Below are experts of layer 7 (counted from 0) of a mixture-of-experts language model. Rows are named router (the router's row for the expert), gate (a neuron's input weights, with its number), up (a neuron's input weights, with its number) and show model dimensions 64-127. Each number is 500 + 50 x the weight over its row's rms, rounded and kept within 0 to 999. Numbers have three digits each.
After each expert's rows: a language model's description of what the expert responds to. This comes from a sample of Wikipedia text that the model never trained on.

# expert 2
router:544436488510428599563454528537490560517488524463505457548522472482568672523459455436441514537383558381429483512506471561491357486535483499358518485498478500514455512473487457504470501614516518
gate0:487535478533479489593442492489508543583523467472479524406509507516432519507546496487557534532503506429452514467495575459524429429520604523533562479483433446491521475549466491495530442592512575
up0:618553481507442449427504531538516509558573482456458451587384507524506460519433590389514539555497504552532481502510428443495530514459613484521485531509480573599533462545578532490498484485522485
gate1:510535504515455504591536528437432526586582526438497429536566468522492515507567510422431551501388604424490477418427491545446498486507518424565503535529505531594427563535535535496532496595498528
up1:498475539458444396433493456583476493487443569466544568503533479472451545503535545491588459463462437519515438514487485537466500545470540486535492438510472457511559492468499488516500515610465567
gate2:437601567451604545546470498487407465595471496449501530489508477593434512462447495455530549468411480504609503545516481498461408596575512358462490485468519420509524518512456494513567406487611532
up2:453459547497524473504364514483483446561539484486548442410408492459542605457533436524540552467516510383465507519532471504546567418499577383506515573548478448593428480497501454496527551572558537
gate3:370405542518584548633536570471448530488552565515584473452440492470467613504547508515534494537416459521463592553456477558518469513533548499531540386530500629525403507537502513479438503504458457
up3:436490498449464596572516560410493444491591526516534418469455569471536524463472552458545608501507530510458509602520486568476520618555593518538485477541509461445520502540432502494490498515430481
gate4:493554477484504558558513491533491543492515418521485488529438496524537561527478465493561446607465501460558532503471526503466517427516440483476448450473487439481525458586539570464501518520507486
up4:471507436547510544466499512573418490426559470505540403493432515489482527481424485554556557463522495484511437440507463545550429549444518491395472589514499455566567434551523575515452519566422500
gate5:465479495577408438536537473521597420425484527495488512474543553480566569470661516525552472589507467497655475406544574465482503547465509559458431415483464531556530504504478511573493440461483429
up5:454482524585409585467419565432525556434470532468503530419480543438507542572466528519467514535543609505543435470521524462527524539594555462405461616458488579502475517473529600561417591531499466
gate6:411559465464469456465474543557613493464459425563552401470501465556518520569523609495472513432516516486462474435525471481528495505515481549480439485521496505518535449461520501458569465518457562
up6:505453538555411513587554556501498550404513527586530386528603488542592488498497447521463562579566523466462463527465533490576475527477505510467420427491471597522422501488400525425472553451474556
gate7:607441469471451508469491422484482499524407580544520483609467542549437573569481650454537401463517472456488471441571474496502550496518501410471560533580528475504510527498409415485489481528537499
up7:482505577461648547516474548503481394486534506491440532458520472532589552465516562510514490472565491420438472537470675536456540539495550489514506478533511476413446478447515544472496463488456531
gate8:479553518463543524440503516550567489438532482433545483440517600414515420594529503514532515427473552576491537537527465510562491531435422555475390491436493544375509498628476530465498522519485488
up8:480541526481469517439491562534416513480493551549509479442543524472490458489468423518438549467447524443453515512473480549528470471507488530491456486535552569423464577493494497430603524526491575
Description: Determiners and ordinals

# expert 5
router:432539424560468479547455523437526459451638459601522396489448503471516481500434451613422544509493516465511554391597387386496525508420519522514486578492514476563510503441466591513482458438608519
gate0:548498562464512446420455524560535523449546521480408475564562493453548481531492495549530599525453469552479551513499471448424508486474468518520553529555434584442573454494434521502505494441487546
up0:469564454489359463462489550522554478426497524487464439500489415457537509500534437604420534584476526487470492586476451528458545583432564577482549505501463546466537476485514566426460514542460447
gate1:492541417485570528643523552493594416541454565449536501505480517492463553544474426424484440486487544530552498403536500577500476457534513597560526582540453474465500494557560456524451466444521514
up1:411477504488491461526480536453468461417472465437470404580497452560515540526441470528506478567462534619473507556397485521478501438485502625520550505528453487465499428519539499509463566454524457
gate2:518445528460547488500588521359445423424530493548468420413449522440461485428468474434572487554507583473508538493462493455530451420476611569422565623525526610538435433526489528551524446446471501
up2:477511499435412425504508462484559584500466487431564557584528559498490459507496493549416491529471519505532451482490553507479501521430499506495460453498518453431415482466494438475461451597540526
gate3:457396490579602532441531585493497398499518496475483455492535472503595417454465560477532536582464518555406589532512511428457518514442462571412435588544500453492483542484490564611483529479452425
up3:473521441500562383536490501538487463490460524501542405449537457539496481510460545438546507526422566514488381516396550598519482507551445543589513557571460524504479486502570469525509452511438583
gate4:556519512584562556423614494546495468561531507508496609658462509450480548490494496494403415545466421426502554493512560493544511532450484486430431568474432498607479517483423530562511493466536514
up4:441408546552534532515534508517478504526525550552642465491570486554500514539375515401437512447462560494491482434463519519439460490484506490506524554519680461394513454586523558406471453495464435
gate5:418433495488566487586482531433561512399533435562444440624402494529434490477493518481469490450500470538507562453504544503480493454513462592413540495565501566533515530531489478443483482392516491
up5:521563547553530604472598424544539401440531585494472530472498491515515539502591476510613513561498580508454511562558432475532573580561546494545477416494508362480563490502492511421467482549512505
gate6:479490551538495498546569571388478546466547377546489468567478579487584549499526517550508555538552447503550557418433424536511438583461537563387486450446449556509524446597484512510477501442512563
up6:601543552530478546434646458457488574460477464502505505506490517462506465557448582503551422440479528508538515466484533523455463523557494448403552552510591486493432559467422564610486394470487500
gate7:420454435495531513599552605444408472418506463531499552576462546522588623520437474510523563425484451448427574526481410467494469474392526437417396533502545566512418489475480471452602430486522606
up7:473482421513527544502509524517417487434507414490518437512508655504596563576388486494480587449539497491473509496593487441571484490423543433469473533488446578542454575471403506464490531550493528
gate8:409482446441425415458589474533546517519452520599494511568471505509542481562486467531374481533527472519461523495450560476473533439551533498432465588542502504492524521404405488464518498458538538
up8:411556515556468475432514424544458426494481350580583463626470508531492497442497442506381495520521510487569439509450513505496530512557544507463572550560575506499525463525510537461432498478510561
Description: Place names, infobox fields

# expert 4
router:504555542559477484556553458412548536515514474584543547509501483499459477506537566521456442522471499469556450483487513465504447479577445505476544458502505527475582550571479458403588480530580492
gate0:560370462523514486598497415509500360461509494471447518589498470460445563534436571511474532531524522498545459519529544448495554548421506509535468421535548539432568529534455553524543491490455445
up0:490505523468497360510441483498543570521458446483604576493618482599485522469466490530536461465428484476613537542508513525517546398571496466442514623589500463543449467423577516453501502492470497
gate1:541449650396512466488458520405515393537480484519520463453511415562479554514464583481484519509504503536507529527539555424486486541562539494417563470523571507472507544469513537386496466480491563
up1:468482427475520500523550435575427583407500561512488533423460564531445558428412538474531499442453580460447540452466520506528465563459408441528472564504430579550488554493424395575511511549460536
gate2:487605491480460552520508420533529525583525511575508511499454531454603493425563490463587538508457570490511589493414521515531454449507505530460473525427531586451533554448498482562502525520433519
up2:453501407476490400580409492422593446594506514503498533467441447511470518490463514505509494509463592470502535572462431509520467463504498516510579442407468508534450579508514506510493506470490517
gate3:498475446471470552509496424442519490411469439508567496491511480472542478462531526535497413536556477545548453460589502397571469623481436529405524483509546530473543517453455493489470417532524413
up3:460511495490543551503455363509528452445447494520558555487539508513526474409464555548505490558535458486481468467607463385490506518528448471463573375556561556471538503392534510459476484521532406
gate4:430472537510433565523538631469505571486504476471527505545443472494532437556473622458460458475550496524496539482489446392551442389527493537442488516570415512536494496427491494539498417448554523
up4:601535482431500429532501554563467539465560410421411482493409509467421518414482574448494507494481468400545593549549489521558483355429530450529404445472488586443559528448531487537525509566546507
gate5:540586482561563472467520500552456536459462558505462525563451459498513481519489466512437485505477503473518536505450346500436511454577481457493477480465493527503552432548504521550553542437555474
up5:414490508519596548530451452475505454530516524516466507547464454578486412499555369580455509511504396551584560541424530530531462404511469500429493488482456570534419587542544487658548485470521489
gate6:539458529489465416473485544362442523446583492552487492491496444452482577508469533471556445471460488485531473515514514471551454516458442429587536515455536534438500430471521502495538539518493465
up6:531480431475532491547493384542493403534492489486468403516395502532511535476489468509510546450488446440524566468544484514499490430426514492453475502537407470565465618502521496465571463467484587
gate7:482509483424544471528543477587562527542508410546535446455451472451522412524483449521424502446532433501546535486483542454484483602509513534515509504407533507505521504559480504624528527576519571
up7:486510419547495520564434546372445573611509627560644531419500526511471533537486498507476442581424601520451450491638551588514551505613547438511568465502441393525514516498498461412529541512492412
gate8:490467443509454498593499551527384422527393526483410566560539460517514503424495477513467455464486553603508561450507439554602542513547484487450517435501488588510517451477506480438462527475517470
up8:457536464571507561423454489524462497430481548541478566488474456485403451508510437586550509433506539610518469462590470439518567486462485471476484559595548547533503542493497586504557590514551474
Description: Narrative verbs and connectives

# expert 0
router:472549614552522491565474538520413547492438446459473521455517455519590468523410505438594447525500433540478479501471583406459546541448540430513445550395544546503514498556396397532600512497517407
gate0:501522583555487480527568569572510438497512483472424487553563544382525416409520651487462509471514462522473475469505458419543487518511486488429432482489508537491483514465425435471415567618568369
up0:451495436524460509570427451599494451506558562517504529414460488521410548508589481523457425440491463533597513520430495502369468639559583447404479445493537557538438536472413500480511522468542541
gate1:551487484521557442490586565535417494455449529535470501479609470449514563446460553417489433487513427476498458545529467393450524486445528484509389538434506569562599511577473493500500494475556526
up1:523529496465502493529404442579543535491436504518493548528540500518468493467414537613498551528503526471500529507577545543492488534536600478464481436600602507542518504452566456553491549521505488
gate2:513439515420548506538433463568475523471582565472554532463519486533513547555465517457505551476496484512496499432487536501539507519549457584413550533530506525452473532521420509469569406472485534
up2:575566514537550448468573572429498480493379552505507455456495460586472560599461539507379472426599425453466507527444576509501466515447459477549532446469588491452525454506424462424563447546488427
gate3:482608492448544476520521566533498515574546559422476527386433487566475479573469548562513548536500480472492541434525545476479458503589481464476517479421568497492519482515474579547557470476539494
up3:456486456468483510577552453455448523585429497446472482538429477580538599446448508423603514521535481534537487504428505378477442532520478415477579470527524506426518513544514541446437454416541507
gate4:557519515516480489552529516435603556490567509515467459468463555420440403466435530487490428510458509513489507497436571470518541575514557539465478529534489597420392566575469576513481424495523492
up4:480494578500462552518522488467408498514491488570447486566551493565530556492598539581526498465476474473529484516529432489487538479394484487476412527415486451533514552541468431487589511504506510
gate5:492525510486502495531534476520445497582443457563511441520533585525510491542557408516535502545567514486535489522407507420542450541578512418443611449440489496507596531566505499457438482516585551
up5:467482562448411480551540413462480543520541514536500403571463519559482482412411450439486479506483631588520579610574389493468447576572509419485622424430502495413510555578529509519526519546508527
gate6:505489537518558499487483600508497463483539538503637538568540513583540418455446494441547529468525525547501467613460568510473446457474602455428462427509399564425566468539458505500535512601478506
up6:496494443492517515480450545504560499507512384484540500556464499553488492539514553515598467452497497538460489451521514536515455432586469465356501574515539454414481551483497532507571524549489464
gate7:531405480516550467474535552539584496486463502541436498490491546546419443406460414543553554495509606542464532502553541496538613459471525488509471439579468517510506464510516470478554570533440581
up7:542596556479497580555490524539489492524561451529510531480456534504417479488499518506629526481538452529479496516446570528513457523538446483512576449606518527516565408411503534449571545493546519
gate8:488474521591473502613473466538505519564520433532503538458523551472528473561472572427520551532443502597516590534649452482544545579506476493532597518556423558395568539579549482489481464504494486
up8:497454523468528469505604513472481467546442480492574470467528559501620546463499523485405470498570564481598570539494503434495506499511484456416459618498501545568417410519452483430462479507498559
Description: Word-internal joins, opening brackets

# expert 1
router:440600496516472486485488534452434424429538494493482480473569491442526498526520475548476502475514481462495502452509491530427515506519533501545471557565432537422543591505568427501468471577504479
gate0:447477517550424528569515510498570508506416556446473502508514528399401472543541559461391499486498438476593515498469405534493501474422534475490492459559394508500449431564485520477454530521577522
up0:421513577543461574506379468520498546534482532536487515522610510467429524482464448467477545453481425481608476529439421600496480502492480433534394527491433465541418452473535478443473503539483628
gate1:637503530497592543491453506419406390492533576528541417521480442457473502506475498486579538500469457512489485436505404402444552515517512567445520491606502604430440552514410494533543560574540526
up1:487455517481579562453449543443493444502567586429528486529577517471455492582564528452488551452496535550476525460511445420475516422519428542470421517538490500461448494523471605504466464406562515
gate2:496503497506433558509453546563521598449555580473378433551484529399525541573536498486449520559556495532444483566489456491481495520489465518523456544564411492508485495446449422538592475533571537
up2:499533504463422522436477498474466573439574488478431456482512543455491514533548544439501474527522512512542458615468448572498542502496471506512457495550513463492556463481490499495583537527619520
gate3:428468569520560423505555532499539534524525454529491555604543488613529494475499446461487550566492614557536588552487544553509501443436519527528454508447524530527470544524391499529499464508509529
up3:519502420453462520457544485548526499605469535449565488525469554452491569489542500510544332599496479437436413490490504570536499562538471519402479450537545518557446494483553493551527496429491474
gate4:459493528453418468569436463570455551515486546400515492595492453488548440521521507524445490473468557517500533571475467556508519464576476518473556480585551488459536622543417502523541482445432527
up4:577497506492511533452520471523528428490487437532440511491632550464603573428446538528458414523448554546518488443534630454494501507607547485452489408503532601640467543547481566607459478467552485
gate5:518524426563392489434536599477376538402543536535474514526520457500490506469436522460459559490524543507494475481513522548479489580551569445523593508490575390442530519510573465522510547451475458
up5:476437585435531445603543351553492504516542559397548563492470616463479491535533487452449460522524444518525512442495480501564522391481436557475520540487513488484460528454422559562469521494467622
gate6:454412517456541512413420492471485443527538387550510486525522484556514487522476498554540564399532533485482461569529465490582448440428554453509508526496380549534460562487414479511483526501539536
up6:435469477459508439405510563526464479493518414510525548573427542513457509474539552528549543397461473587437424440487527589583421587470577608496551513478424477512585539554518440524440542519437547
gate7:575567416517529543508488445542490443541495547396586470537505480456518508502503500459485456520566479493527524463511489473527383447518550465513477476527614507519518580526404411488473565476491572
up7:496507504537532514582488567495507512412475545482557421550492412435512536563523559447502582552595515581502524494477452598549477587509571498470438565506586509489494612501487424464516557434476495
gate8:476492555513584466452385457438484531509484460441420456448506569524503517506515529494559521457471510502527536616399486460490446451483450515534496415502403462517449603469581531481524458529503458
up8:485507596508463462424489511555496457500485519513433459497491626579439466584474432522611517518487541565487496572542495499559391473455443474515621553437442490550377552463539501496527508503484442
Description: Table pipes, column headers